Below are experts of layer 13 (counted from 0) of a mixture-of-experts language model. Rows are named router (the router's row for the expert), down (a neuron's output weights, with its number) and show model dimensions 280-319. Each number is 128 + 24 x the weight over its row's rms, rounded and kept within 0 to 255. Numbers have three digits each.
Before each expert's rows: "raises" lists some tokens whose logits its average output raises strongly, later layers aside; "comes before" lists some tokens at least twice as common just after its tokens as in all text. This comes from a sample of Wikipedia text that the model never trained on. Tokens count by the router's weight.

# expert 9
raises: " of", "ur", "ly"
comes before: "ing", "ed", "1", "|", "es", "e"
router:127160110134137122141134195116108137125070116175153098141103110130117147142125142155150075113180150182094162147184146119
down0:107116143131117108160110135111119141129186142111133142126111116140081119095104114137166139173130165120153175112129098106
down1:118108157127150135135123147171150136147113115091100086115127134146120153100131137162130091161142123156132157174132056120
down2:144158149138108131079149139071151140157156062141136152148130140106117098136146083127115110130121146068079139134134131130
down3:120139114122119164147116128120159108109117108128131118108132130172140132122132166144177166098077145167147107113101096126
down4:145135116083122114129090194190167122123145137134132150115121113124121095155161150151134159144174097143137112129126104130
down5:193133118169170116116103124156091140107115156170086134136106131143122169135113092146127132140106150124045088144119161087
down6:139139099104122110108130121106108133129127145152122163148159111146089128149103116116139124105145151070164090126127156159
down7:084140165152135125116141123106148160123102102128112109137137104095110125139148125112125094124107109110132123093126139089
down8:132114167120144128146121109125186089169130110076147140167098121119109123117138135093158118095155122120105103148105100159
down9:126120131127151105149121157145125144134129104101097164117116110089101127131148089122123073125165131102177106172100173140
down10:161126122211153148116134142185145091129108124164113103129091120132116135140115100155139158119090124124138095155158161132
down11:127135139141152121146140138098111171144127115161087120132122144110141116129168134122118129127076112124099095090114139118
down12:176109118145139133156126171105115111150116149087119156119081127121134105104129086112112153124150183162136139148117123125
down13:149139072065128144104120122092132121133145158130143140088157142179159138135100100165096147121144107132159147104120091102
down14:085155154104092108138185127140122110138128177092138168106135103105127130124108130152110110144115082168086128149138136134
down15:121126137159110086094146135112142100103108074109158142124121153096103060106119123170141122132109136142149124122148128106
down16:125146090097175119154128123157148195147134124078161079137138138134122150134092116098132071153132093127123128129129100156
down17:128142145124165126153117140131112082124107120080156130145116134135148115116101133102135146117147125147055102061107139125
down18:116117107109127096135130137139100116119135134135148151135156112157114163150102092146151194126097134086102146120140126119
down19:097102144149120169143105115142145131148108126084108093149155097092102122130114115139130108116155138131113162100128100140
down20:157107092118154082148120152123098055143108105137170137138165145108161072142138130115109151108135100120095134076146127137
down21:112127114131146173135105132141152155145158103122089124183071136113159161111159117156125130160148137111136122129089133132
down22:151133156146129124100134115110101107092129093155135115128123114124124125113157106104138098156120137089113130146133119122
down23:136150151138082132152129087126131117150141143103120158121148131101104114147108135123145111093091141063144102131087150144
down24:142125161177141084147100170184178119126112100134169126104163042117127128128117144087093184121134066099156123091134111103
down25:135148118107116121161106083151160108115142113097151143120096097145145107136116106092140093129126154142163142162093131128
down26:086141097186126131162105090105132108080059142103106111133115126118109148105134101122159126100135165147176132146147121136
down27:139100098094109125133140126089123199116181139102162141108095130094132148126137123137134102171136105117140140096111102151
down28:141091080110110140100085099133159194135118086088091197127161097152158141133126138125137098094162131121115139135113126138
down29:119143134140089125142129140124138100114138137102118167107116118141111114150133105152126134144107135096145116137113130196
down30:066118113125141065136137146179091150085120138139082146126090081153118110160129125131151159147116146115155161150132146064
down31:114104132174113163122108146138128184133157181129146135130127122122082100105132101106130162144128097090145174123078144169
down32:101133154117107124119147108105092125111136147177120132124136095097077147130102116091123106142145130122090143143118080194
down33:132140143127104112057122146104120146101160149129128149174166119113122111097105130113176108157194107130091137128142114140
down34:120121118152111129091095108141115110112152078112111142112158163137097149172110079118110157150083172135151053124126159159
down35:107095139150148123108123154162125116139136097152123140119146127140109114090160118134115168139092128130127146150113092123
down36:176147153126145109141094114153113159121112146150113147181074116134129117106169150104121123190075119148129145133127102160
down37:121084111117119144087128157081111154115153109084160157116157107101120110079143143082161138158118106104119097128112103139
down38:178116180166116094145129153168130124122114117117156131138125119161114101128123137124117120091108097130119149111189148141
down39:116106127107133144142125130144159122134110101162152157140079085147111090158122087109121087138106091067145138161132138140
down40:117103149139126111177120132200123123173128123108193136145127162127118127107159112142116086143123132170097102125119124118
down41:098126140124124144147089116115079164154121143132118153118103134104130120114137150144137107121139125110167157139094143123
down42:150139133159123102123077082109191122161099106109138126083158159171146171149111134144165155111145115112162153120138108101
down43:171133139147155072136100147136117173124120156103125113134093150122179108125155113151097133142145123120070161108136144104
down44:148112122160119107143068136101127121136132145151099147132117104094122095115134132118149101144143131103063127153161130119
down45:130109194142184081134120117137127139115094186163120140140141098119163121138123110162150146121144122090132130114103156117
down46:083091152115133148122164117133134137131151142112155142168165136135138126093172134133140108129111131139138091117117152125

# expert 29
raises: ":", " |", ";", " "
comes before: ":", " the", " a", " to", " by", " as"
router:111194119130111114137096143145076119123104138098153130134107136101157126134124118116118128154104122119174122101136101102
down0:110143086166117121111110130144122104145137114098126078140084124148093106154144117146129159140156119139164133145169158115
down1:093119146071153069140142145059139148165160163120138154129098141120098081158164109125143137111142173139130097152142130112
down2:087122158112118129113143138147114182099148123133125120066068107135163154079113116128171200116110099139116122138138135140
down3:094106114190098116135129151149124145138082098152131125117140096137131125145192115152126157132126152112050145132134134136
down4:104117092086141127108153113089102116160154071149113154135111136165166128111132145089124112098149162122137138136144105167
down5:113154181113126136113104109161168141107115116140129101157082132144124099196068150147118138121113177121121124092116163103
down6:171154143135137125138151125145147164119147103099130129144116125115127157093166144146118121129075102182069154105127139153
down7:068151134148132149118134115143125176154088126162125135188156094145105158134124122168137160153121109113131105109144162134
down8:153144148114109180129178140137120157193149147134112081104134124087108134091132090119147105115154150106098093122173175164
down9:105138153142092163107126095131109152102108103123149158124137129141104172163156126152085156163120117088075099137152167124
down10:088160135117105137119112133137129137145160112117144114095101115105116146095113152125146126132189125141166136117154109130
down11:135091149120085166104140163115123126132130136128109130141125083135144119114090093131130138109141093127150124134173101101
down12:108117110145095117135095149105140137140117159090125196133147159093116179137137168090137147106118085164130201135129092150
down13:136125154140147096143154147125156122134162162115106160166181155157080080187115125130105128147157152115112135142093131146
down14:127142142135069115134154098144117094084161154125144136103113076136159140130117169143139120152165071114112101111145134115
down15:137118187161110199117150129118136136109151132124154163128130111163110155120145128164134128144167165096092054133098134137
down16:131145171163100161132147169124084116190134091102095130153087138102094172128143133102152115108152139118117171130134131139
down17:085129131127139134157119138146146089128158123125155153117164151136117078146105161169109116106145140169120118135177108127
down18:093108127139162133094165143092133127143146182111105182097115136120156117130105114161109102065185170127116161123165130071
down19:152146154142085126139106129142158124117109137147125094112136114115132099124124149074136151078180115141155116117141117133
down20:144136123154131112123084059109145132098141085120126163145117171104115097133125150110093106130151146137143129145158110129
down21:159097154129116086106134098104153098127156117158132145117138132124170099141144142088109127117158130169109131144155155106
down22:098110094153120131153143145177087078127123109110192096108093134160111129182179070117087124116136117137106097137106127104
down23:115125153139116148115097113134098156160140156112134140125133150114125139141119116137110100168136112134104162152147154110
down24:110148106122112098114100141160127155166091112142113134138111190119173167138127177085089170114131141140107087083137136129
down25:134110152059129131124093133103119140116144124132119170139124094147151173143119133091130168124124156167147181149126144124
down26:163099113112157107135149163092195148154140130110091128104154179091092105155148113114126119110160163154093125108135126121
down27:110143129119117089115107089117121155114121112143116168130130143110092123116123130143121099095096097156100142112107103091
down28:120152094083110123119162098164121133122068128153151132096146154122165115129106121145143148112141117140120152124122164097
down29:150140140109172138145158135146111130105146109097159113117135101116154156123096124098113165126102152133119140097112152127
down30:104115151140132108114097099118167159097099155158115111097112119132135149166130140127142124115162156094154107124134144115
down31:129125116128122131147072101120162106118088156133176128160079086127168121106070122101142121151131105109121126089120163137
down32:088136156140164109093109121151151120154131092110129147150102113123098163153141106131097186131101103113135145128086162086
down33:118106165149131163139112144104138183099113110106150161146102146153085129178113113122155142106097156071134146124120133106
down34:141148126135110144174124157144106069133145127174148103133135121122128096119128143142114106106096115090187120113133132121
down35:141110123129141124152141107131106102142118123110186159103121135139153113124123174123113128095133109144159173072117135112
down36:108120173134112150124159141163103137136125129124129142102154123120111134122139168120142168140143152094106097125150086143
down37:106149138157121130105115103199119148147137111111111132113139096126130152114134141140112175124086168147146126127097082129
down38:173191147123143132119181108142127123081125128163117133187140106098137143119103139087142130105121075126135141128140163179
down39:133100132182105143130101151049093157172152140093115157139148131156087159112127123174164137160094133128113130168127125139
down40:166113143152108117110133142106092105132113096134097125158080117119101119111131105178126135107121114157096069149083137167
down41:113167098104119154083074116169181124111111134120127089113098148159130161159110127065133118109129135121107129087139136115
down42:165136139133105169134179085113109090159112163149110112081163146113112171138124102111151122144125119102128103140171138118
down43:120093112151129120112121158136120115141108104123145141144162097165141107150158162115077124114114103121126110122121178115
down44:128124152153162164108138119127121111098105120122133111108119110160138139162147086142134116123109152116117104131136158138
down45:151126091123142119109119099104132105134161105130139088124123150088112080136120171144125155091101137128111117155163118144
down46:110119120129144164151180097107153129155127139164129151068155138108105142094153131136146116114163082108066117128126138101

# expert 17
raises: "0", " of", ","
comes before: "0", " of", "9", "6", "8", "7"
router:140179157126121140129157140109121100151123093135132110122158134132161134118129107075100170140108112092132103085142101097
down0:130090152131183120114173128124088160097101112155143133092136114133149089126143127126078167097115116149100133101134139106
down1:143117128107104156135123107091144113128145093107154117117156108122117133128125109111139109156131170136117122147074138078
down2:082109119137141079116103130114152100173159130108123160138134090121098122085150146174126150123142149151099102171097102165
down3:163122106127135119140072107128152156177155141160131142152150143130127143167117112150115193136131167140111143148112099144
down4:123143134111107102101103127121105145147104100161145142117122104117089147137133114124090093104143146090136093128157113141
down5:136123150112128121083118121151117150133134102109139106062133146103130124146155117146140123119120125142110162116093169138
down6:117112107154082124160142154109091139143129092126130152135145113132142075098120126151111115128104134122135130131107121157
down7:140102148150117149146138141150141115174104164137128097125110108116095158142128108099155128127117128130145129149116131174
down8:183135106160124099117119153141151134162145156131129141140133121148134122126141113125136123138099126183118124149117119133
down9:140101131083155088158071117121101156145097133155122145163113147151090080122094111114165140122152111111139150162138140138
down10:111162130087112092122135114144137128132144107153147106154107155152112108097130160138128113139146116143118115123140135137
down11:082129152164091143144145142111114136135172100147108149140124101141085109110151120129097148086089102092086109132144102142
down12:118115166118123150168147120147104135124163141141124147144102170141116155105150148144150124159100130146130132141155104129
down13:127128109123130149136101074142131140125118078120176140106169140167147123154117153116174147162178100145121137079146150148
down14:125136135116112156154153106109113118149102082139136101134126099111135106131193126137195101075144120153151124111163156104
down15:122133124137139080120136129161158124124148140111122120138128073108113143119134148100174079109120121119112134170144113145
down16:106140129113141111110076122121143119123174130125116134161104116130162183126103129116140134132096108134145096086121118110
down17:088122127130088158112110094092161100166122127061158123162101126091098121138117103151123142130147127141147121124144129134
down18:109117130104122110127115135104085090108148110118079120059141165169150128129122139088073114147184103119095141123159154139
down19:133109126133136126121100135125115138092150114134097135171118089102140142127118158128106109117117135140141147149172109139
down20:147149128130067084101157133142137113163155125153123107199132096109103148130129173138120112125122091070141110145093114132
down21:113131137135164086171143143111118176120139164086116149142095112118158112146124131176166133150118107144084170126129113114
down22:080146114136102134133134131168147109089120100167097139112181150078109178168102134122131144137136111170068106119154089089
down23:101129111125162143142139141101125137139150109113130107114142107138157138137150083132112148171121179117126124125162105124
down24:144130123134156115133126110088159093147171126165131092062124191144104088080139124133124114184116101137121129104116138150
down25:083183142142139115108134124114109137107135105111120147172128133135116138129160117135089122093153124131093124116112191082
down26:179112109149168144139173111129152127106134096124148100102155105152149109151173133085134132137137110135120140117119146128
down27:151139154113160108142131093154097153141107111123144150120161157169128144143113134094122115144126119134148143136097113153
down28:077137144145150140103073149131159083152176115097168125132113148158096133118182169154130136113141145131146115116163092143
down29:089146082138161175094144101126127146178127090128101128150140129168139134148153140086146189134105145155104149153128109133
down30:117135126115115096140127148107147167125124140168144102137099060152123150086094152110113097119118106106178108172142150120
down31:130144128114121136067148127079137098115139151145126143101105122122116130155141138111112109121162160145143175096093153111
down32:196155117129105132122158121139077138140136079143123130128125176141121056116172175118132173145163144110138149112103127102
down33:132145135130158115094098127163099137183135098101136106097127123139104144150105142141128134149096142105123148069149102181
down34:129109116093118103130094158155148108121160140095110132153086082127143144156105175125110101121162119163082130081107158127
down35:117120106159107126150108146088126115125115132137138108174064125143169123128145127095144125134130133141170150125072097137
down36:096112145158117131117134153156124111170145112123130138170135099169130122160150148136101127146071112137131148150133077126
down37:103121107183136165129190143093117078101135076172132077122126140124145086133144096141105144128120120096120091130157123105
down38:115158098117127125126127173160107102141159147175153127089092184154136092142141127150129133169123117089104151085118147121
down39:125130106112143123139130098118114171143118151078124149090139116131109156164114161120107093115143131145099108113163127171
down40:117129142163091136139130139114170111165132136137134137120107151096122103085129128115188115141127106083137127135154134129
down41:143112133120140150112119145149081149128110120095107166118158125110145125108107122128133131140125139124111130084142197141
down42:132107143126115093119164106149137098163066131079140098143111146127127089091133103110129132088164135109163147129152134123
down43:125133128143112125168115153151092145137082111151090126127106121133115103116112105159176172131105094116146102109103149147
down44:152118127108161185124113099126111177119145106135115130168140126114120143130142176121150169121141074133165156131104163158
down45:140119103108107139121144140091119155115146101153122116083152119157096149136085091126118130106121117158131129154166153159
down46:146112113144105138104118143183156134149090156096159154118138133149149120137121136139142173104114139098121164137135144118